From a checkpoint of a small mixture-of-experts model trained on Wikipedia: vocabulary 12769.
Below are experts of layer 5 (counted from 0) of a mixture-of-experts language model. Rows are named router (the router's row for the expert), gate (a neuron's input weights, with its number), up (a neuron's input weights, with its number), down (a neuron's output weights, with its number) and show model dimensions 0-127. Each number is 500 + 25 x the weight over its row's rms, rounded and kept within 0 to 999. Numbers have three digits each.
After each expert's rows: a language model's description of what the expert responds to; "gets" lists some tokens that make up at least twice as much of what it gets as of all text. This comes from a sample of Wikipedia text that the model never trained on. Tokens count by the router's weight.

# expert 57
router:501528501513521471476516467491491529500491488463503483519510470532475525475521500472497474489489537495523489509446540496509504487486490487475515521479532498541557459498482504495488461535507482509534547446521494532512536524490474510482467522509490500450538520505529479523437489513559518482517483482471474483471452475509520516489501469462528475497495513540518530501536469483541496493491
gate0:546475462516505504500483508515458460459474509511519531537513535517503528488511477514504483489535454504496493497508572461502529473467486559491494472516469547511494520472513489482508504468490519467450475500509525524522495462518437514506531550484512462506497526467470508493518504503492529536452503527508489505508497491505455499546468503540484533527522487496470486492516497522489482491492
up0:526494486516469508488527489479530512502504493500506454512502509486528510497503469498497512548511492499510493527485476481505501520442470562490499488489458507490524530494512490482511474433485505527446481480480476500538463525512469481469475514473527460524512521501495551488508461509497521510455498521493483534536500494531505504552489483543493529504521516521460544488482470573528518455499
down0:547500443478473502516466520510476488513517497531538486509518489505521534481500477497499490482489482490545491455513548521482507530507473526520511491515482530490534527470469487515520506460505513470528491501504475512537519471447495497480457534539469518481448544536487476478519479494517534496508446509472539543433480474457479507533483505499488502495485513503515514512519525503491531487538
gate1:543481517498490464509470499574487542504483492509529545514531492508496479477512504515539480470521458528489539527485456504510531542494496467504546483505513502440519513507484553508498496545482525505468493498469516476469486489478481519480479492491497493487486538500515483529484521489527522480468516503478517509481487460525507464465517492467534460484541476524528456465530490502542482466500
up1:517478491488505507471459474509464505501468501471480478513547543522516515499530491482527533502459501460488485485462494500438476457503507510492510526485485484519481511474502498499484470507492512483540504508488498492455520508591515482538512507551505503500521465443497498498547493533494510568515474508473482535521493472496557495486542485495486517472501503492511538529470514511483494514530
down1:480506482451514493491494483495522500484489581498483511466521510522558489547452480535528517554483527504472530541508513511504490495484438482489473497477545510505517490466529472486488493481525450468508534475557499483499483495518470533507536508480454486536513492458486513514511496492462460489486522463503490552530496522511476471519482480511506515501516510475484509521486511480501521502486
Description: The word as, transliteration. The word as in role phrases such as served as, known as, started as, plus inner pieces of transliterated foreign names like zh, č.
gets: " as", "as", " As", "y", "j", "sh"

# expert 60
router:475499504511448511506499479509539510509523562495497487492529467551477486526472516524495507514541507516487512544471493530498491491493508496493487461510514516459519522523513533462542510486471535491463552463537507503508515533470486476485526535439475472486520509465501469495498543463509515461501533510456454497484521530500495506496525485456461487470507470475519465512493492492483493514539
gate0:540506550494465494517488526517515510521555501506470483500501478508517497488530520499513507511486510447470478483542543481463513531492547481467520492498535454469486439480515518484513505510474501482479475527522505545553472524508486459511495477524482507494504473523524504480457508481472457478490471482491484500490505537457505506563478521493481520505491507473515518509533553518500530455480
up0:475473474499518490512497474468486516485514517502485459475514498487515498513483437521476515497501479530533536482465505528522483477504476489503527520515512543510519530506435472516471445528530476502550505482488516500495498454526487516456507496506516485496539496485484516518581467492497511518496475532542524504481525484541486508460535493490499545490453518510483511481472475490540470518540
down0:512473524491504444510468514494477500497487493521526518503518495525539524488478509523492471498453486440508544537522475497483471474494491518514586524463496497507483528465504510465515503493500476504490510541472500466500486474483531480537539507514506506530541433510514516492539461512493497541495475471499427517484466535505531494469508541525493489508515536495498502495530506506517481498516
gate1:493481497508480434525524499490492450481460490539523471501456534494441533473528492527513520465498467538527470499526467485496494517510500467485523507554477524512500494486510497542505456533517522497480530491533490497544468509506500502487496451494511518520510508547455512481558479504466525506479500535513502491521521503474519526505486558482481501488498472520516525498502478499502480438493
up1:487492425523490456464508480489487469516509503457534521521466519536494514508511503520519478498465492475527475535492488518471488465540497481539496475488527557500522519517521542486516498513484527468494541493522458516488497500461500519553515463487527456500505490524444447469539514506500489540512537499504469481479541500499528477513502508511490500508534485502513507520473480485469471509539
down1:516519516512503524500468411490488510539522466489560483497461507523513483513501486471504512517514479483478521503465519510489509481493493505533474487513484511442516505507475477513538495508476509506512483500503536453505498537510527493505507509444497552489463546463549462532515477504544474520533492486508486518504459497475499516449525472497553499473493506499498463546468517518524502493502
Description: Clause and list conjunctions. Conjunctions joining list items or clauses, mostly and, also or, but, &, and sentence-initial It, They, There.
gets: " and", " or", " It", " but", " it", " &"

# expert 63
router:498474503500473499488496475472501486492498494515501493523532514562474504533495525562525552521497515500488495528517493509516545534496481476486467492540513483489538519510480545498519505473465495465474502467469493455505499516488490484475495497515480534463501504463494494529493525508538538539518492465458506469472513534510512507497544492452451517496539497507502427518468469469535517491477
gate0:473483544482482492495496501468471517534520528483471493534494526456498486512529475511513460493511456500498522513502476501434448526527498436508461479512522508480528504491497501511508528493477438508475441524495516499482499485491477496497469510527516529496544477551477498520483487509465501486507523522480509506514506573481519516516502521494512555515514501521531515551470515462530506503469
up0:555475499506526466473481497515520516514545514484494503511490485537504498500490445512466499538535463488504506514469484489459489516502479470515469473527514506497493489541493487490501561562495516473506503496482445505533518466496479561454466478509518476518503533518469540452501510493534496473486528471511517478518474537487526472463532526491525454517508500480515535512493497506536488482481
down0:471475505534493494522465478467487516544489498523451561509467510504500548423514479504489519517511462492485496475488491490527545515477480513488508511500498493504489481468466501509518506514552454518562487529507453464476486500496469467530503478531483486526503503471514530501538501533473509530496478507499523515492468467517506509513460478502468487464549513501522505507483505494535548524529
gate1:498521510496542471519458490483537487508507543511523517461435498525478479558492489493511501533489498495515487502510538522484450504479475547518487509514519496534464504519516478488493531481501463505487513499554488529515519521503463537510485517524475467491447473491499458514437478464524505505450502507525528493500487514510459509505504520497554536505492497460480489452513493500470515538519
up1:491523522525504485503501488489526498507522526511476496526450494546489517527497519506513536499500500468517486517519500560462459483531484499550523487477501492514492543525475517478503517515494478553486538527512476520512534499492472541504474487472488442475476477490454485495475466453549454517460523483503519468476521502533442505489519532497506529471533477481510485477449520493491523512495
down1:541478479544526474503497498467508529500500523496482459526505495493533533509523515543498519466480499492508475471502437459447521468499488503513496481561494547499513499528513492487518506514491518496544556468501449511562513518488534488531506497467512499512514523476507483502511467503478540480543512460518502492481488523476517458463480484516467480472504483475467516460520494519502501480542
Description: Conjunctions and connectors. Linking words joining items or clauses, mostly and, to, or, with, &, through, and commas between names in sports lineups.
gets: " to", " and", " with", " the", ",", " or"

# expert 25
router:490536510495439538511515491431482533528522468510482502506461433493534497497506514542498501458507488529472490503500513499528492538470530486495529504516499541476505535510521510517513478536516473478522526515448509525483471497490489465488556495510511543476502454497508499494521473479504491447461496524527510507488473507484495505512511477505506532500464456539511469498442513490500476477524
gate0:515517462510470496537521489500471508556435488524470503533489491488487490501490516498462488488518463509475560470483482497503487565453496515501480527521535474521485512548500470471486525483480485529511488487476497490525499501516483464504510503530492509487507527489467517531513530479504527454456528532500503507553505483495482468489480480448555508498509483557492498512478494514516486557514
up0:474545524552503467502477532502481518529488526492493502461492490531517496492504487499503461471522464476499527495467482492500540524505520551499500544515533501466505478517517484490500526393497484541501510531463508489492475485504441487539511499509483495518493527478447491501483503522489492512512498519503464540490514516473468525484502542480549484503514504493496520480532512477484498533443
down0:481548493490542497537517496463526521503476515540554480501487470508470524479536465502532514507519506473515480480536522564490479474497538475470489497509480496476434564482503492500468458503502496521478499509482513516495490516491463478477467466495520520484470533520491500520484552496523486533442514502543514487486516461505501483486502516480521481473479483523541488468519457488519475500509
gate1:530516498490509510516425531499471541486496516485496526520518469473494435456513505510521469512473482548531486511501496493499543518505548484461515527495531500487490522501540514535513535476506473517498537554511518485483492486502486500512511475483489501517503493487541518545507465457550517501502501455510487525473527495449499504474500527504474468455472494467524487495472462510530488499458
up1:498481476499497549521521541518519505479529477517511496470478506470508513540469469523490575495502548512482507474512536491481516480487512441495496487516477473519467523477475486486483489477522451505522506459508494478525544492490499500477493550491504487497460492535522553488472466508464544516538496509516483495497506512528476494436476475468521564480513502528473502521493471506514519512519
down1:491487491468462511523526526529488476513499535494527493473496501487527532550477489542522514483500514481483491508518477480513492480491485463475498477493515503528532510499478473477533524517478470492520529470514486459560498517533517494497499488482490504447541545518504512482444481479504482515509470486489489492486474512531480457496497507524536516477561546517503497533458527495413539513478
Description: Clause punctuation, numbers. Punctuation that breaks or ends a clause, such as dashes, colons, commas, closing quotes, plus small numbers in stats and dates.
gets: ";", ",", ":", "),", " –", "s,"

# expert 11
router:533492523494502499491495450468495513517530481456466508497480511528502510515535498501523480532466507492517500529511486508489509499535467479515505466499516517482518495533489459445439497482478510511489500485493474527511457492480517482534463506535555476497502545496482505451530495511465528512518490513497518502471512465521529476503522466560513473524549490513432542474528506511477506453477
gate0:508433460516542486508455487486513513506536478515527523462497508516535484469489500512466493474531514519526497489453488519498508492518485533498502496541502492478464491494528510518524481462504501529562525502481481526514502429492506556512473471510486481459524519448498509526503550485479538490534517512513493465527483535505473498467524500498487544467502509473490488467510479511481529472532
up0:539494486490524505497512516518511532488501514521511497530533483512545496466467469535518496412501495480513491465454484489488518475510502544496510493495518513484496484496526502489522490490489504491518553522432503489534509432534507512512439494493546493518474544492471490520484528528514468514529515527473467486508495479492514493491547440521505498479500516535489527496475463510466519476485
down0:483517501529525474513485511430491545522512458523549509507485487515497511506525532455464513491479507458497497524476492492517507471512497505477499485488526503515562490504479520473481489526447505520565514491462462530504479510483483517492490512516473527513484514486547535501505512526463461460523485476512479453497482494525505462477441526530467522491492525508501539550532510486496519511507
gate1:481500501543524498477484491492493535492521470508536471463506516496552524504519519475486472457502495490512500524530521479479547528524490528540543450497519487512500518503483497515522499500494477570532496573473502496512488533478465528508515496454493526470515496472503468502510483472501509475516496488526504495487503513475506472438431488535508478503508531504521479522464482478457450500515
up1:445482532510477473536469480470519507516515478488521509493501472493485519494503519492531531500502558539498521501480447533466521521479522437470482509535501489497499495483478491504554480503491466519494471529518466521468514447490508498510490512567487519484505493480533558488523481518509502515482503530492480485487502539496425509492545496505486539500489469511528507514475482484523525514458
down1:501478493458508487524499528550455491536468483519483490495522520481511486518491529467514525521499527521510498485488469513506493493459506498443556517501524474513529523481486481464464499490452527428455508485475497514477556513475518456490515497520448485524487530554489542463522493532554505514506481512502505486508469516527511505490519498499501524503467485528520519445497485492486509522517
Description: Given names, LaTeX openers. Given names starting a name, such as Andrew, Josh, Ray, plus math openers like $\ and \ in formulas, and words after opening quotes.
gets: " the", "ie", " \"The", "a", " $\\", "i"

# expert 38
router:487489564507434516527522494524507503468495495495539481508493510488517485455521512474469503483496560514473529503523499468477474513523456476520491469490477517506551478480535534500510508493488507521545539512530510489499477472462517497526475484492510486502504464526441488506508491536487458518504545469504495450552527492517511542507491511496483482471524453487514461512476471479492490500536
gate0:466525482527490460497481500534493508470510485481493501488455499528494517496495472481486552535545510480539496496498486520484555448523504504497558484478463475497503502509472495533478493505514501527502490502471512490520522451508491507503506457472499475519477481492515532461515473493511527497530466473479496539459514517510523455497504540498489471520510542519440493517510528504592515488523
up0:501515512531463500548527484520509494465496492458512480507481499510473509484507489471500528516504520464558518492520472494491513496542474470497518471467485510499510480496507524509503510523498488522497513497504528514520499492495516464518479455473512480494457471482453544486470465521515519538555511460471487542490541520536519479522498551492472447466511501484478468516454502520574543496497
down0:486493510557502502487513470513508474520483493473480465505497524504417532473497465531478513527474524514522494492445503493502486469536518501514510499467571515563499511500495479488531519451456499491487522478499510515468453510530516460514486502497464500497553475500505517503527470509472469514523509510488453516507537479514501521489535511534503475505507477512479548515533492468468518478511
gate1:489503517482506524471508510491499490508534502559477460438507524521484477483531529467537547480482468526491495505503495532475502518468468521470500518489517485473479473480470478494478531513457472518498466521499517497483508473533477459487516500542466524552526529485518529497499508539471497522515504498497501485506452513443520486550512482531479500538500474460517509513550520492527462538496
up1:512499490509514471495469504535459493519467502484502536537475465486556515492468472538493450524545480482507497497479502483530513508507546520539489514551448506502473475498494519470530482479539547480509513487446489481535503510499511551447514511457543484478463491520495517507527497503490518473490488510488492511504507474492488516472505482469546528482476527553470503482497490518488524467530
down1:513496494491506485505449502513476501511438485451495514509470488491471513523519513514478511514535480494487519513508476466492531516482534505519484458502517463462487457516521531520523499444540535546512514504510526535485533495480537500542509507513464508469506498495460454431473507557522450536501502527474527510443507495483507492497485488520504506536479507478500485520529539502511501523479
Description: Locative prepositions. Prepositions, mostly in, also from, on, of, during, between and throughout, after a noun or participle, as in "largest wind farm in the world".
gets: " in", " from", " on", " of", " during", " at"